Below are experts of layer 4 (counted from 0) of a mixture-of-experts language model. Rows are named router (the router's row for the expert) and show model dimensions 0-255. Each number is 128 + 24 x the weight over its row's rms, rounded and kept within 0 to 255.
After each expert's rows: "mostly gets" lists some tokens that are sent to it at least half of the time. This comes from a sample of Wikipedia text that the model never trained on.

# expert 62
router [128 109 110 121 126 110 152 153 172  82 126 171 121  96 130 118 141  83  97 136 153 147 108  91 135 129  67 130 159  93 121 130 131 120 135 133 111 141 157 105 128 104 131  97 120 130 152 162 120 172 112 135 179 132 156 117 147 135 151 146 113 164 111 116 103 135 107 133  98 158 129 139 129 157 107 125 198 152  91 118  75 156 144 110 143 122 155 155 119 117 117 118  87  92 115 149  96 129 206 135  95  98 117 134 140 109 179 131 139 130  91 121 148 141 120 110 137 107 129  72 107 129  99 150 165 137 107 186 117 150 137 141 146 127 104 114 118 100 143 111 111 128 101  76 137 157 102 138 162 107 137 166 150 112 136 143 126 152 124 154 143 107 140 158  81 124 110  96 169 156 111 131 128 126 145 121 170 153 118 105 119  95 175 118 146 171 106 164 106 113  97 100 134 137 154 134 151 138 101 127 129 109 122 132 100 105 131 103 175 127 142 159 124 150 146 121 114 125 127 140  93 136 127 144 139 111  98 168 162 122 116 107 107 119 118 159 139 140 179 135 166  99 130 165 135  99 138 139 174 127 125 122 125 132  86 104]
mostly gets: " local", "Personal", " political", " new", " professional", " modern"

# expert 25
router [168  96  90 153 130  88 160 164 130 118 140 139 159  98 110  80 140 103 135 143 150 157 153 103 156 161 107 137 169 100 114 110  93 141 162  92 115 162 157  94 133 103 130  92 146 153 139 127 127 163 104 151 141 110 159 131 125 105 171 138 118 140  97  96 108 111 110 139  96 140 145 156 153 173 118 151 142 160  95 139 113 140 116  89 175  98 145 152 135 117 150 114 117 107 118 155 123 154 159 110 114 134  92 140 122 111 128 113 155 126 109 158 136 164 125 107 104  97 102 112  99  80 115 151 133 140  89 144 141 166 133 137 154 137 142 127 105  97 112 105 136 116 107 108 154 155  96 106 109  93 146 141 121  93 141 156 117 166 136 118 168 108 169 142 122 118 118 128 154 146 135 149 140 173 107  89 156 130 100  85  91 131 156 118 107 157 111 161 145  86  98 115 102 126 165 132 171 141 106 153 148  87 137 134  96  98 118  95 153 137 116 162 156 149 131 147 103 109 128 165 133 143 131 145  95 138 126 153 172 144 108  92 113 108 114 143 120 150 146 133 164 102 109 154 166 128 138 101 137 167 157 105 169 161  92 129]
mostly gets: "?", "...", "°E", " ?", "..", "]}"

# expert 2
router [149 106 108 163 163 108 182 139 116 121 166 124 136 107 111 103 165 142 137 121 132 152 159 129 130 135  98 126 159 101 110 100 111 129 161 107  85 132 169 122 148 114 123  75 183 134 129 138 148 149  91 128 129 127 156 126 154 121 121 162 105 142 107 116 139 110 127 139 106 145 173 164 139 164 141 136 135 155 124 134 122 131 139  98 158  97 146 128 139 131 160 136 126 106 107 137 152 136 137 142 138 126  93 116 144 103 177 111 152 146  95 151 191 143 120 100 105  71  75  91 144 100 154 142 158 143  96 151 169 168 143 120 145 151 159 101 131  97 117  89 138 114 118 113 179 138 108 133 157  98 127 125 120 108 122 158 115 166 158 140 190 113 155 133 116 133  92 129 136 171 141 146  92 143 140 121 149 103 112 106 110 166 153 128 129 124 117 147 176  97 108 112 108 156 144 144 143 170 110 125 168 100 165 147 106 137 133  89 126 158 118 142 118 147 143 154 106 117 107 135 147 146 146 179 114 139 132 110 163 145 110  84 129 122  87 138 115 152 124 149 143 115 129 110 168 163 144 132 142 172 147  92 148 160  92  99]
mostly gets: "\":", "',", " &", "featuring", "\";", " :"

# expert 67
router [165  89  93 129 149 101 151 163 130 125 141 146 159  98 113 101 145 101 140 135 139 157 158  98 153 165 105 143 168 108 117 111  92 145 162  87 118 153 159 103 128 104 134  89 151 157 148 138 130 161  86 147 147 116 153 146 142 123 161 150 127 142  92 114 107 120 110 150  85 142 150 155 154 144 115 157 157 167 104 134 107 148 112  92 158  91 147 143 123 108 152 119 105  98 115 157 123 156 158  95 113 123  94 150 120 102 141 115 152 126 111 162 153 163 124  98 115  93 105 109 115  89 123 150 129 150  87 153 148 163 148 151 163 130 133 135 104  87  99 111 146 130 109 100 155 160  94  99 130  88 138 127 121  86 159 168 127 166 145 130 157  95 168 153 117 109 119 118 148 143 132 151 125 165 113  97 161 122 113  92  92 128 154 125 117 139 103 158 141  91  91 106  88 129 159 133 158 138  93 154 148  89 141 130 102  99 126  89 147 152 118 165 140 156 134 147  87 126 120 156 124 141 130 143 111 120 113 140 162 129 108  92 133 107 110 155 135 161 157 148 168 113 111 136 166 129 143 106 140 154 158  98 154 166 100 118]
mostly gets: "″E", " Korea", " Danny", " Uganda", " Apr", " bold"

# expert 68
router [140 112  82 114 119 100 169 149 118 136 110 125 140  91 152  82 118  81 146 115 141 163 186 120 127 136 120 167 133 124 102 141  82 124 139  78 101 173 130 129 125 140 115  88 166 131 133 154 157 147  91 132 141  65 149 130 157 140 151 128 132 154 106 114 129 137  77 173 106 129 154 154 135 153 121 145 135 145 108 154 111 124 147  94 156 106 130 132 125 123 149 125  76 141 135 170 103 135 143 133 132  93  95 168 138 117 105 134 155 108 148 145 156 169 121 130 108 114 113  96 123  91 100 150 125 133  64 132 118 161 153 146 144 133 134 116  96 113 131 102 130 120 130 111 126 140 107 118 126 105 120 134 147  90 169 160 110 151 131 105 168  95 135 159 118  97 103 123 160 149 121 140 116 138 145 108 152 138 122 108 106 129 171 108 100 123 137 148 125 105 107 116  78 163 140 103 149 114 131 173 141  88 133 169 126 109 141  84 126 160 111 144 122 162  97 132 115 139  94 129 101 150 119 159 125 172 137 114 178 118 116 107 125  99  72 136 158 155 161 157 131 108 114 124 153 111 122  85 108 141 177 122 153 149 100  97]
mostly gets: ",\"", "\",", " although", "},", " though", ","

# expert 69
router [132  95 100 141 125 103 138 131 123  98 128 105 131 127 118  81 141 106 121 114 132 134 126 117 141 165 121 132 126 102 119 118  94 123 145 125 109 155 160 125 146 128 166  97 139 156 155 125 104 152 106 122 129 126 124 173 129 135 179 148 155 118 114 129 112 129 119 123  93 132 169 157 147 165 114 115 146 172 120 157 140 124 134 102 142  90 108 158 111 134 132 125 110 112 112 178 112 129 164 130 118  95  71 192 135 128 162 110 148 135 141 136 186 180 134  79 140  91 116  83 106 100 139 168 141 108 118 128 145 190 154 142 157 112 151 131 103 102 123  80 158 129 137 114 135 135 111  84 151 116 141 112 100 102 155 164 118 172 136 129 150  80 140 156 141 137 134 140 141 116  97 121 131 168 127 117 135 101 132 113  90 165 148 111 130 135  85 154 144 104 101 113  97 159 136 144 148 135  85 154 146 119 112 114 120  94 141  97 176 147 142 140 157 145 101 134  80 112 129 202 146 111 124 114  95 138 110 151 150 142 122 109 105  81 100 143 118 141 144 145 194 113 110 121 179 123 137 141 112 129 127 110 122 171 109 121]
mostly gets: "″N", " February", " January", " September", "%;", " July"

# expert 18
router [189  90 118 146 178 117 176 174 152 143 141 138 131 123  86 120 142 116 120  99 136 138 146 149 188 134 135 119 129 124  98 143 111 135 134 127 125 127 176 109 161 107 107 112 167 130 120 133 150 128 109 112 155 117 183 134 123 128 142 163 114 146 124 123 127 128  78 144 107 122 112 142 130 123 143 143 144 149 110 128  80 165 154  95 176 112 110 124 132  92 125 124 123  98 138 170 142 143 155  99 106  93 118 152 128 111 146 116 139 164 114 141 189 167 108  89 127 117 131 104 123 108 104 132 122 129 101 171 190 129 125 187 151 147 147 103 100  84 105 124  93 150 126 103 177 138  92 119 138 119 173 135 100 111 157 145 157 145  96 151 143 130 170 148  94 141 103 138 145 138  78 135 129 138 130 145 157 131 100 111 111 106 157 130 118 135 105 150 164  94 115 121 126 142 134 131 145 199 127 145 151 112 110 154 123 131 131  92 154 124 103 171 139 128 136 138 116 121  99 159 136 166 130 138 118 118 141 153 143 108 110  77 133 139 103 126 155 132 128 129 125 106 109 107 166 137 127 123 154 144 145  98 172 154  96  74]
mostly gets: " and", " but", " or", " &", " especially", " then"

# expert 24
router [161 102  98 136 150  80 133 169 133 145 129 134 156 111 135 113 139  95 129  98 155 142 163  96 141 159 128 131 154 107  93 117 106 137 154  82 123 147 151 118 132  85 142 100 146 148 146 162 139 145  87 154 171  84 166 169 134 124 152 146 127 177  93 135 135 106 119 159 105 131 157 175 147 156 128 148 145 163  74 111 111 132 113  95 158 114 161 154 137  95 134 139 141 118 112 153 122 140 151 116 126 111  95 162 133  95 148 129 128 113 129 155 164 145 127  79 137 102 119  91 145 102 110 137 146 143 107 138 167 148 137 145 147 117 146  97  95 118 103 104 148 121 104 112 126 137 116 119 132  87 141 129  96  76 156 167 132 166 122 114 145 103 152 141 127 119 123 138 153 171 125 145 133 164  96  89 182 120 124  86  79 147 123 129 100 151 120 156 122  88 126 110 118 108 164 108 167 147  77 142 136  96  92 105 101  99 111  90 123 139 145 160 153 174 115 131  91 124 140 176 128 113 121 138 108 129  87 120 145 132  90 109 148 112 100 110 147 147 135 127 150 129 131 116 140 132 146  96 156 156 153 119 161 142  95 110]
mostly gets: " over", " under", " out", " about", " per", " down"

# expert 27
router [148 114 109 121 177 104 144 180  96  92 127 111 176 105 120 140 127  85 133 163 151 170 164 100 158 184 104 123 141 123 106 103  97 161 152 113 137 183 157 115 110 120 123  94 115 140 139 144 129 143  93 155 167 137 160 119 131 108 128 170 105 120 104 121 124 118 106 131  88 139 127 119 115 170 137 168 138 171 111  94  98 131  93 116 152  98 126 133 117  91 183  83 140 136 105 149 126 163 115 108 152 153 112 135 134 124 128 147 154 130 139 176 123 154 120 115 114  85 102 124 127 111 113 123 121 118 118 138 127 151 148 146 139 106 105 143 116  68 128 112 140 117 117 126 149 147 109 103 160  84 129 131 100  96 152 155 107 145 140 119 142  86 170 114 119 119 126 137 137 111 122 176 111 149 144  85 156 137  90 109  96 104 148 126 104 149 134 144 155 101  91  88 108 128 134 128 165 117 120 129 134 101 127 138  81 104 132 101 194 189 151 144 174 154 117 109 114 134 131 140 151 128 149 136  77  93 139 145 161 142 122 107 130 120 140 148 109 143 128 153 168 118  92 155 167 139 128 113 142 134 135 121 155 161 129 144]
mostly gets: " JPL", " km", " kg", "′N", " cm", "ST"

# expert 76
router [145 104  97 147 184  93 148 140 115 105 107 149 167 107  99 106 169  86 137 109 126 133 140 116 163 175 147 131 173 105 122 132  97 125 124 111 125 165 132  90 155 123 156 107 147 127 121 121 149 122 107 145 171 109 176 158 130 123 141 165 149 158 108  73 119 100  67 186 103 155 128 157 139 160  88 137 140 129 104 120 119 162 137 108 135  94 133 134 146 128 124 112 127 106  95 131  78 129 187  79 133 113 111 112 137 120 101 132 145 160 123 125 142 172  99  94 143 103 122 112 153  91 101 149 135 176  99 129 168 170 151 125 132 125 120 119 130  68 117 135 111 162 139 119 147 175 112 106 138 114 152 148 138 101 136 162 134 146 119 125 146 113 144 153  86 110 115  90 115 162 109 149 128 173 129 107 149 135 115  87  89 122 124 114  86 102 136 155 157 103 112 128 106 145 146 147 139 133 125 118 125 102 127 138 131 113 129  83 125 165 103 146 134 138 116 176 106 138 106 151 106 141 105 141 122 113 138 142 122  81 134 115 150 142 134 169 165 142 134 114 157  97  89  94 135  98 140 100 133 170 145 121 116 139 134 128]
mostly gets: " he", " it", " they", " He", " she", " him"

# expert 56
router [172  79 103 153 118 107 174 121 151 130 111 150 136 118 137 134 123  98 132  93 152 149 148  62 171 165 103 143 150 109 127  93 120 151 144 111 123 113 149 109 120 120 180 121 149 152 154 137 109 167  92 200 145 119 142 119 126 115 145 157 134 143 117 134 122 107 116 106 110  98 115 166 131 136 106 144 158 153 119 128 110 170 122  88 117 107 126 143 160  99 147 127 109  87 124 147 113 149 150 123 141 116 113 126 142 120 132  96 119 128 105 161 129 151 106  96 150 102 147 118 131 102 134 130 113 130  98 146 161 173  95 122 152 130 128 114 136  89 140 147 127  93 141 127 133 137  90 110 117 118 159 128 107 114 136 148 126 141 181 120 156  65 169 183 102 103 110 133 144 147 124 128 166 153 133  95 148 115 122 110  91 120 128 147 107 151  87 151 110 111 119 123 128 166 127 106 139 152  62 137 168 118 140 135 108 105 133 104 138 132  77 146 125 164 133 116 106 112  98 169  77 118 140 150 127 147  86 153 136 138 111 109 157  90 142 156 159 150 150 106 148 132 122 113 130 110 175  93 129 150 149  75 127 184 113 137]
mostly gets: "ran", "ô", "hel", " Bou", " Sey", " Bron"

# expert 44
router [160 104 108 101 144 107 147 132 141 113 119 148 136 111  93 102 145 121 135 138 132 148 185 109 162 157 124 161 156 119 144 127  84 140 143  99 113 150 155 128 125 148 132 113 161 139 128 160 156 161 100 132 153  90 131 165 106 127 159 156 141 104  58 108 134 138  94 131 115 171 125 133 175 142  84 139 136 141 128 132  68 122 121 107 143 115 144 149 127 138 147 133  93  86  91 159 113 160 153  91 135 113  99 136 144 103 125 146 157 138 107 122 166 155 112 120 137 125 118 120  76  94  88 147 167 133  85 155 129 140 127 158 164 109 135 153 134 109 112 119 114 122 117 131 136 162 133 113 105  85 104 131 155 121 118 143 149 153 163 124 144 114 161 135 117 133  95 126 132 141  93 162 108 154  96 107 164 100 131  55  99 109 138  99 101 117 125 161 121  85 102  95  83 148 137 143 154 152  92 149 126 102  90 149  73 104 126  83 149 136  97 151 112 119 116 127 104 144 100 153 133 124 125 136 124 110 125 152 153 153  86 121 127 115 131 132 126 155 143 172 139 145 115 128 152 123 159 103 132 134 153  81 149 185 103 116]
mostly gets: " that", " which", " who", " when", " this", " where"

# expert 11
router [168  89  94 124 153 101 157 160 128 128 147 138 157  97 113  96 148 102 137 130 143 163 152  98 150 167  95 149 164 108 117 112  91 142 167  93 115 150 156 111 130 107 139  92 152 165 144 143 128 155  89 142 150 110 158 137 136 128 167 155 126 143  91 112 102 124 118 148  87 138 154 155 158 149 115 153 155 166 104 134 104 140 116  92 154  96 145 137 125 108 147 116 106 100 113 157 120 158 162  99 116 123  92 154 116 104 135 116 150 126 112 165 148 157 123  99 112  96 103 106 114  88 121 154 133 147  87 150 147 167 140 154 165 128 130 129 103  88  96 120 146 127 111 100 159 165  91 100 129  94 137 119 114  89 156 166 128 164 142 129 158 100 166 154 126 104 123 121 147 146 123 150 122 164 111  97 165 116 114  95  90 128 153 121 120 142 105 156 145  93  90 102  94 130 157 127 162 146  93 149 146  90 150 126  94 102 126  84 155 148 121 163 143 154 136 142  92 125 123 159 129 139 129 146 112 117 112 144 163 126 105  97 135 109 110 153 135 162 146 142 165 110 111 139 165 127 140 105 139 155 157  90 156 167 101 111]
mostly gets: "|---|---|---|---|\n", "|---|---|---|---|---|\n", "idae", " Artemis", " Animalia", "|---|---|---|\n"

# expert 75
router [149 103  79 118 164  95 181 135 129 107 120 123 133 102 151 113 135  94 136 114 127 140 159 122 144 149 121 175 137 117  84 113  78 127 137  86 129 164 126 133 129 144 126  63 175 137 143 159 142 144 106 126 129 108 168 114 138 128 152 133 116 170 116 124 131 133 111 179 105 128 165 133 120 167 120 137 126 162 124 156  99 128 145 105 177  74 123 121 106 125 155 132  96 136 130 178 144 141 130 133 133 116  89 147 145 119 156 115 153 133 114 142 162 169 124 106  94 100  96  92 102 107 137 136 141 126  76 142 151 159 162 133 152 126 145 129 106 105 121  86 135 133 137 124 141 138 105 112 140 122 159 145 156  96 141 152 106 151 144 130 208  83 138 161 130 108 104 131 130 152 137 128 108 146 145  94 143 136 105 106 109 121 150 115 117 105 151 157 153 117 106 127  75 148 133  95 153 129 120 130 158  88 131 155  99 124 135  84 130 147 103 150 107 137 102 119 109 124  97 133  88 161 144 148  90 156 139 106 162 124 100  87 118 108  83 131 148 161 148 118 153 115  95 148 170 120 149  89 126 160 150 120 155 155 101  94]
mostly gets: "),", "\",", "',", ",", ",\"", ")},"

# expert 9
router [154 101  73 152 143  82 159 145 136 108 159 145 114 113 153 119 124 102 135 148 144 158 143 121 198 128 131 185 148 127 143 111 111 160 143 110  99 126 141 133 118 102 135 118 182 126 122 163 145 129  88 106 135 128 148 138 115 126 120 139  89 173 103 129  99 132 104 147 103 148 148 139 113 147 146 182 159 158 104 142  87 111 133 103 157  79 119 116 146 108 125 139 106 110  89 147  80 130 139 114 123 114  95 144 147 104 149 138 132 124 132 127 148 140  96 106 102  74 100 117 108 114  84 132 148 133  95 140 125 128 142 162 152 132 162  99  98 110 112 123 114 144 129 103 165 124  92 102 150 114 135 118 116 109 163 146 164 137 149 161 163  99 153 128 122 146  95 129 152 159 127 151 142 132 127 101 144 146 140 107 112 113 121 141 131 145 126 153 135  95 110  89  93 110 141 139 193 122 115 149 193 111 111 107 105  91 116 102 162 163 120 148 145 165 115 154  89 127  99 141  93 112 108 144 142 146 115 100 160 150 113 100 115 106 108 166 132 149 151 151 131 101 115 146 138 112 139  91 149 161 130 103 175 139  86  78]
mostly gets: " after", " including", " from", " during", " for", " like"

# expert 1
router [123 100 124 150 161  90 132 164 142 120  93 115 192 120 124 130 115 103 136 134 130 138 132 105 113 138 109 139 126 129 100 116 130 176 162 117 116 144 143  96 119 121 163  94 117 134 128 188 137 135 112 123 162  89 152 147 149 106 196 139 125 143 105  90 129 135  86 121  93 166 125 145 138 147  95 172 138 149 103 179  85 128  80 107 156  65 136 145 138  97 135  85 123 143 101 150  89 167 141 123 127 161 122 103 104 130 164 137 123 156 131 117 160 136 105 117 102 120  98 117 141 104 126 156 124 179  92 122 106 137 158 135 138 140  89 135 140 120 103  98 132 114 112  89 154 144 127 128 135 105 133 148 123 107 126 169 149 173 132 154 140 129 142 174 112  82  96 117 141 135  98 172  93 135 144  98 138 155 104  97 110 108 127 122 119 162 116 201 128 111 115 133 101 140 154 104 145 120 131 154 139  94 106 128 120 109 155 108 120 131 139 166 109 127 145 123 105 121 149 145  93 137  89 135 139 119 146 166 145 105 107 117 136 118 126 168 115 141 127 115 126 139 121 167 138 111 162  95 133 160 114 115 168 156 108  67]
mostly gets: " government", " film", " game", " city", " election", " music"

# expert 19
router [154 107 116 140 106 121 147 131 103 115 149 130 132  84 131 109 140  90 148 139 119 143 151  84 149 159 129 157 127  86 128  98 110 155 142 108 136 190 160 110 101 111 131 107 115 164 147 161 123 147 101 147 176  93 138 148 142 141 150 124  90 180 111 134  97 142 101 191 102 109 192 124 160 147  88 144 194 143  90 104 116 140 127 114 154 110 103 158 104 135 123 123 138 118 101 145  68 148 195 111 111 114  98 152 121 110 144 120 137 138  79 142 157 142 123  98 121  99 136 149 111 113  90 145 125 119 100 159 126 158 133 142 151 111 108 119 101 113 127 112 129 136  93 115 135 150 122 102 145  85 130 125 105 114 156 153 170 150 148 135 159  93 144 173 134 126 153 128 167 151 120 133 123 144 137 124 164 137  92  99 104 115 146 108 117 141 107 173  96 114 104 131 101 134 152 172 140 136 106 135 116 107 114 159 108 100 136 110 149 144 139 176 150 126 112 128  81 117 115 146 104 119 122 118 128 149  78 156 143  98  81 131 143 115  90 154 133 140 186 121 158 126 111 112 150 109 125 125 108 146 143 121 126 134 108 119]
mostly gets: " high", " last", " final", "″W", " long", "-year"

# expert 77
router [136 115  49 176 147  82 147 154 134 123 174 121 131 122 136  66 148  78 172 136 128 152 191 121 180 129 117 137 132 115 165 132 100 164 141 116  95 151 139 114 113  76 126  99 158 141 138 166 143 154 100 119 133 137 176 118 151 102 147 141 142 130 117 120 120 139  89 144 110 133 188 154 150 121 123 154 138 148  94 103  91 123 135 111 164 122 148 130 148 115 114 139 114 124 123 147 128 155 144  89 149 150  96 131 137 135 112 134 165 123 131 129 151 123 136  89  89 101  67 132 144 105 117 125 106 146  96 122 166 155 132 163 141 130  79 141 121  89 122 127 138 134 118 105 150 173  96  74 128 108 145  99 120 128 126 146 133 155 174 129 133  88 152 167 105  96 136 113 152 144 148 131 152 133 152 112 149 101  75 119 107 121 125 133 146 149 129 138 160  99 119 110  82 169 155 135 164 142 106 138 121 115 113 131 122 114 146  82 111 130 110 149 146 168 145 138 108 117 134 136 101 124 116 151 126 106 107 104 135 104 146 119 143 116  97 124 126 175 167 121 140 125 113 147 134 125 133 113 149 183 155 112 150 145 109 155]
mostly gets: " were", " was", " be", " is", " had", " are"

# expert 65
router [147 113 108 157 154  63 128 138 152 108 143 148 164 127 141 113 121 104 136 158 159 161 169 102 129 152 107 149 158 120 116 105 116 149 154  97 141 154 122 104 131 128 142  95 119 126 119 162 120 144  84 149 169 139 169 155 138 133 165 169 148 182  96 100 115 122 114 117  97 126 128 132 127 141 106 153 144 166 122 127 103 141 112 100 144 111 143 143 133 114 119  88  84  91 112 137 121 127 149 115  73 125 108 136 129 120 141 104 137 145 111 141 177 149 105 120  95 102 111  71 116 102 116 145 139 153 109 144 131 145 129 140 152 159 112 136 124  95  93 109 154 124 112  91 188 202 106 113 177 106 111 131 142 109 146 149 122 168 133 120 154 125 154 156 117  90  94 131 120 134 129 159 137 152 141  93 166 140 110 109 102 133 147  92 118 148 104 160  98  99  99  85 118 137 195 116 145 129 121 130 160 113 133 135 113 108 120  97 150 136 117 171 157 130 126 107 107 127 142 140 147 125 113 142 120 148 141 122 156 131 123 106 118 123 117 149 174 175 163 134 151  78 155 125 144 124 153 129 162 159 162 109 154 160  88  95]
mostly gets: " States", " American", " English", " US", " British", " York"

# expert 41
router [146 118 118 145 121 114 150 136 165 133 149 181 154 116 106  86 146  76 101 134 162 147 152 112 143 169 116 147 170  95 127 138  67 162 147 131 143 151 168 115 124 108 111 115 128 156 155 128 130 145 103 149 197 129 120 149 136 130 137 130 138 127  91 139 116 139 122 117  94 114 131 120 170 130 127 173 184 174 127 146 137 146  96 136 159 110 120 127 140 118 136  93  91 124 127 139 127 145 135  86 121 147 108 158 111  91 110 132 148 106  85 172 128 185 145  94 138 116 128 118 127 102 133 168 138 161 102 129 132 155 127 134 133 134 120 136 108  99 128 134 153 135 101 101 163 137 116 104 164  73  93 136 112 110 143 161 125 132 113 113 184 126 134 182 143 118 102 109 137 119 136 150 109 131 102  88 163  85 125 119  79 125 138  95 100 142 104 134 136 123 111 131  99 121 122 117 170 141 136 124 120 110 127 123 133  69 136  99 162 177 149 162 169 152 124 121  85 122 106 134 147 126  98 121  97 129 136 149 176 143 105  98 108  90 121 132 113 137 117 120 175 126  86 136 158 161 116 125 169 121 124  94 137 157 131 107]
mostly gets: "1", "6", "5", "9", "4", "3"

# expert 15
router [158 100 102 123 131  87 143 155 135 137 146 125 174 107 137  96 131 103 154 122 125 149 142 103 148 148 120 146 145 126 114 122 108 125 172  99 129 157 140 121 121  94 139 100 138 152 122 138 162 154  95 113 138  83 161 145 148 117 179 177  96 134 113 102 131 150  88 139  91 115 130 157 166 170 114 182 131 138  78 143 108 117  91  89 151  88 151 155 112 122 143 103 110 127  89 137 129 196 172  97 123 131 102 156 113 137 144 119 136 112 144 145 146 147 106 106 106 102 116 134 112  81 138 121 151 153 116 130 141 141 144 127 163 135 148 119 139 104 102 107 123 143 111 109 146 146 102 115 132 109 132 155 113  96 157 176 142 158 146 113 136 101 135 174 130  90  96  97 175 135 122 135 121 162 112 122 156 105 108  85  93 124 141 112 103 146  89 159 139  85  95  95 108 133 169 119 141 149 101 149 144  83 134 109 101  92 158  92 142 129 116 174 151 144 131 142 110 144 142 160 114 139 131 134 106 123 124 141 160 106 137 117 127 115 132 138 171 135 135 159 159 104 116 175 162 145 122  97 116 149 147  97 181 149  99 101]
mostly gets: " part", " member", " version", " episode", " group", " project"

# expert 47
router [158  96 120 144 122 106 137 158 154  97 150 152 150  92 134  63 126 108 109 127 169 152 142 119 116 123 111 134 136 118 144 113 117 156 156 136 130 147 132 115 108  71 110 122 112 151 164 180 123 174  97 124 145 144 147 145 139 132 138 146 145 177 102 138 118 143 125 171 112 134 113 140 183 107 147 145 183 146  92 104  73 163 117  87 140 123 121 134 144 109 122 139  85 141 128 123 112 123 152 112  92 122 111 151 130  97 156 103 146 145 111 132 135 149 100 120 132 115 123  89 123  94  97 151 131 111 101 172 143 171 113 149 180 158 133 115 120 100 133 117 108 165  88  84 143 134 106 104 145 101  93 110 112 105 144 144 150 152 112 127 114 113 135 144  97 131 112  93 189 137 100 160 105 127 118 125 171  97  90  90 100 141 150 100 108 119 118 159 122 100 104 112 116 129 161 146 168 171 110 128 118  62 137 118 126 106 140 116 181 155 136 172 142 138 156 145 122 119  89 125 141 149  82 155 148  99 134 133 168 121 110 112 140 110 138 125 142 136 120 135 147 104 118 167 143 126 125 119 147 131 172 108 154 159 119 116]
mostly gets: " two", " other", " one", " all", " three", " four"

# expert 64
router [185 118 110 109 130 100 167 135 146 141 112 136 137  94 131 133 112 105 129 134 172 161 117  66 143 140 101 160 157 116  67 144 120 140 167 126 129 136 159 138 146 116 168  84 150 142 159 172 130 178 126 105 139 119 151 144 122 110 152 151 165 163 116 127 114 125 104 135 100 126 121 143 123 132 102 157 165 131 113 122  86 117 111  98 138 114 150 153 165  75 119  91 105 111 137 192 161 152 163 145  76 133 108 137 142 134 156  80 125 101 108 153 173 126  81  90 136  99 119  99 133 124 127 134 141 132 123 180 156 140 151 142 139 146 112 138 104  89 106 138 139 154 109  88 147 146  80 113 123  84 110 132 137 119 139 149 105 142 114 159 132 112 164 163 127 127 118 102 136  97 152 110  84 145 117 122 155 134 133 103  91 114 132 132  81 133 122 143 129 108 106 120 121 142 161 169 154 128 118 140 153 106 102 154  65 113 135 111 160 132 142 146 111 130 108 133 101 110 127 134 130 131 144 147 133 151 113 137 147 130  70 123 119 137 127 152 146 162 164 135 142 108 115 137 159 111 158 140 159 130 141 115 156 179 105  96]
mostly gets: " New", " South", " North", " West", " Mid", " British"

# expert 57
router [180 108 110 118 165 112 152 130 112 119 112 158 151  98 113 134 124  97 178 128 148 135 159 107 162 155 102 132 129  99 134 111 104 142 165 103 120 159 143 111 181  86 151  99 144 143 122 137 157 144  73 174 138 135 184 130 167 126 122 137 126 126  93  78  81 116 125 129 110 147 117 163 118 147 114 139 115 187 140 182 119 133  83 105 147  99 116 147 145  91 185  87 117  88 137 152 127 130 134 124 122 148 110 123 124 102 155  95 106 148 105 167 125 136 137 125 124 105 103 150 124 120 148 129 109 134 115 169 170 143 128 128 143 127  94 127 116  75  83  77 157 136 136 121 149 183 102 106 147 114 129 122 125 104 112 162 113 134 107 121 125 128 200 121 135  69 121 114 107 155 121 149 141 153 131 118 146 134 130  90 105 169 149 125 141 118 137 168 144 111  84 108 100 122 136 129 148 181  85 125 152  99 132 120  88 119 121 104 148 122 144 147 134 122 138 124  87 112  98 150 149 146 111 154  95 120 132 125 134 136 132 115 142 111 120 129 121 127 120 150 142  99 123 138 135 124 148 131 140 162 145  78 126 159 109  93]
mostly gets: "ena", "ford", "ka", "ani", "ki", "burg"

# expert 10
router [131 106 110 126 122 111 134 145 102  95 129 137 140  77 125 123 133  84 153 140 167 158 134 117 128 127  83 130 128 136 120 137 113 151 153 129 130 139 129 104 144 106 162 148 114 153 143 161 150 151  85 169 182 118 161 135 129 100 151 126 124 130 115  75 123 136 125 122 104 140 124 140 123 156 149 149 141 202  98 146  60 148 110  97 139 118 147 163 125 103 186 109 132  91 109 145 124 164 151 114 120 121 105 108 129 109 155 133 112 150  97 174 142 141 110 126 127  89 112 131 140 113 133 127 155 125 111 115 140 137 143 133 136 158 108 145 126  97 129 122 115 135 126 108 134 177 114  84 132  79 165 115 116 109 119 175 136 146 127 114 144 116 157 131 123  88 101  97 144 146 122 145 158 148 133 117 163 133 127  84 116 129 148 101 127 103 108 156 121 128 121 105 100 122 130  90 166 167  90 147 176 114 137 114 129  65 149 103 161 137 114 152 131 144 133 157  95 139  96 137 120 178 142 135  65 143 100 127 171 155 101 106 147 110  70 153 125 173 181 158 126 115 101 121 111 150 114 143 145 118 157  95 138 153 107  99]
mostly gets: "ini", "ica", "ular", "atic", "ova", "olo"

# expert 26
router [135 105 106 130 150 105 121 132 124 131 142 146 124 111 148  94 148  93 130 125 138 154 119 102 125 118 112 128 162  59 146 125 112 127 142 108 149 160 156 104 119 112 122 113 123 116 181 173 118 137 100 140 147 106 173 139 118 116 186 177 126 157  88  99 117 154 110 176 103 147 142 132 148 132 131 132 181 167 122 104 110 155 138 107 140 133 137 123 152 118 131 138 123  98 131 125  93 132 184 115  93 117 120 157 135  73 166 122 163 153 113 134 143 142  92 117 126  89 124 113 141 101  86 131 172 148 121 178 168 141 126 130 145 109 111 126 129 101 142  69 106 166  75 104 180 169  92 125 142 102 108 165 149 106 121 155 141 135 142 150 124 115 140 155 134 127 118 116 169 165 121 136 113 128 134 132 148 133  81 106 112 129 136 127 113 130 104 154 116 104 103 117 116 148 132 142 157 113  73 135 152  91  94 148  80 117 151  98 136 135 148 168 159 142 118 161 114 163 111 133 106 100 122 143 136 157 127 145 156  96 129 116 118 124 131 126 150 156 148 134 169  99 142 143 142 122 168 128 124 146 207 113 140 124  98 112]
mostly gets: " his", " the", " their", "The", " its", " this"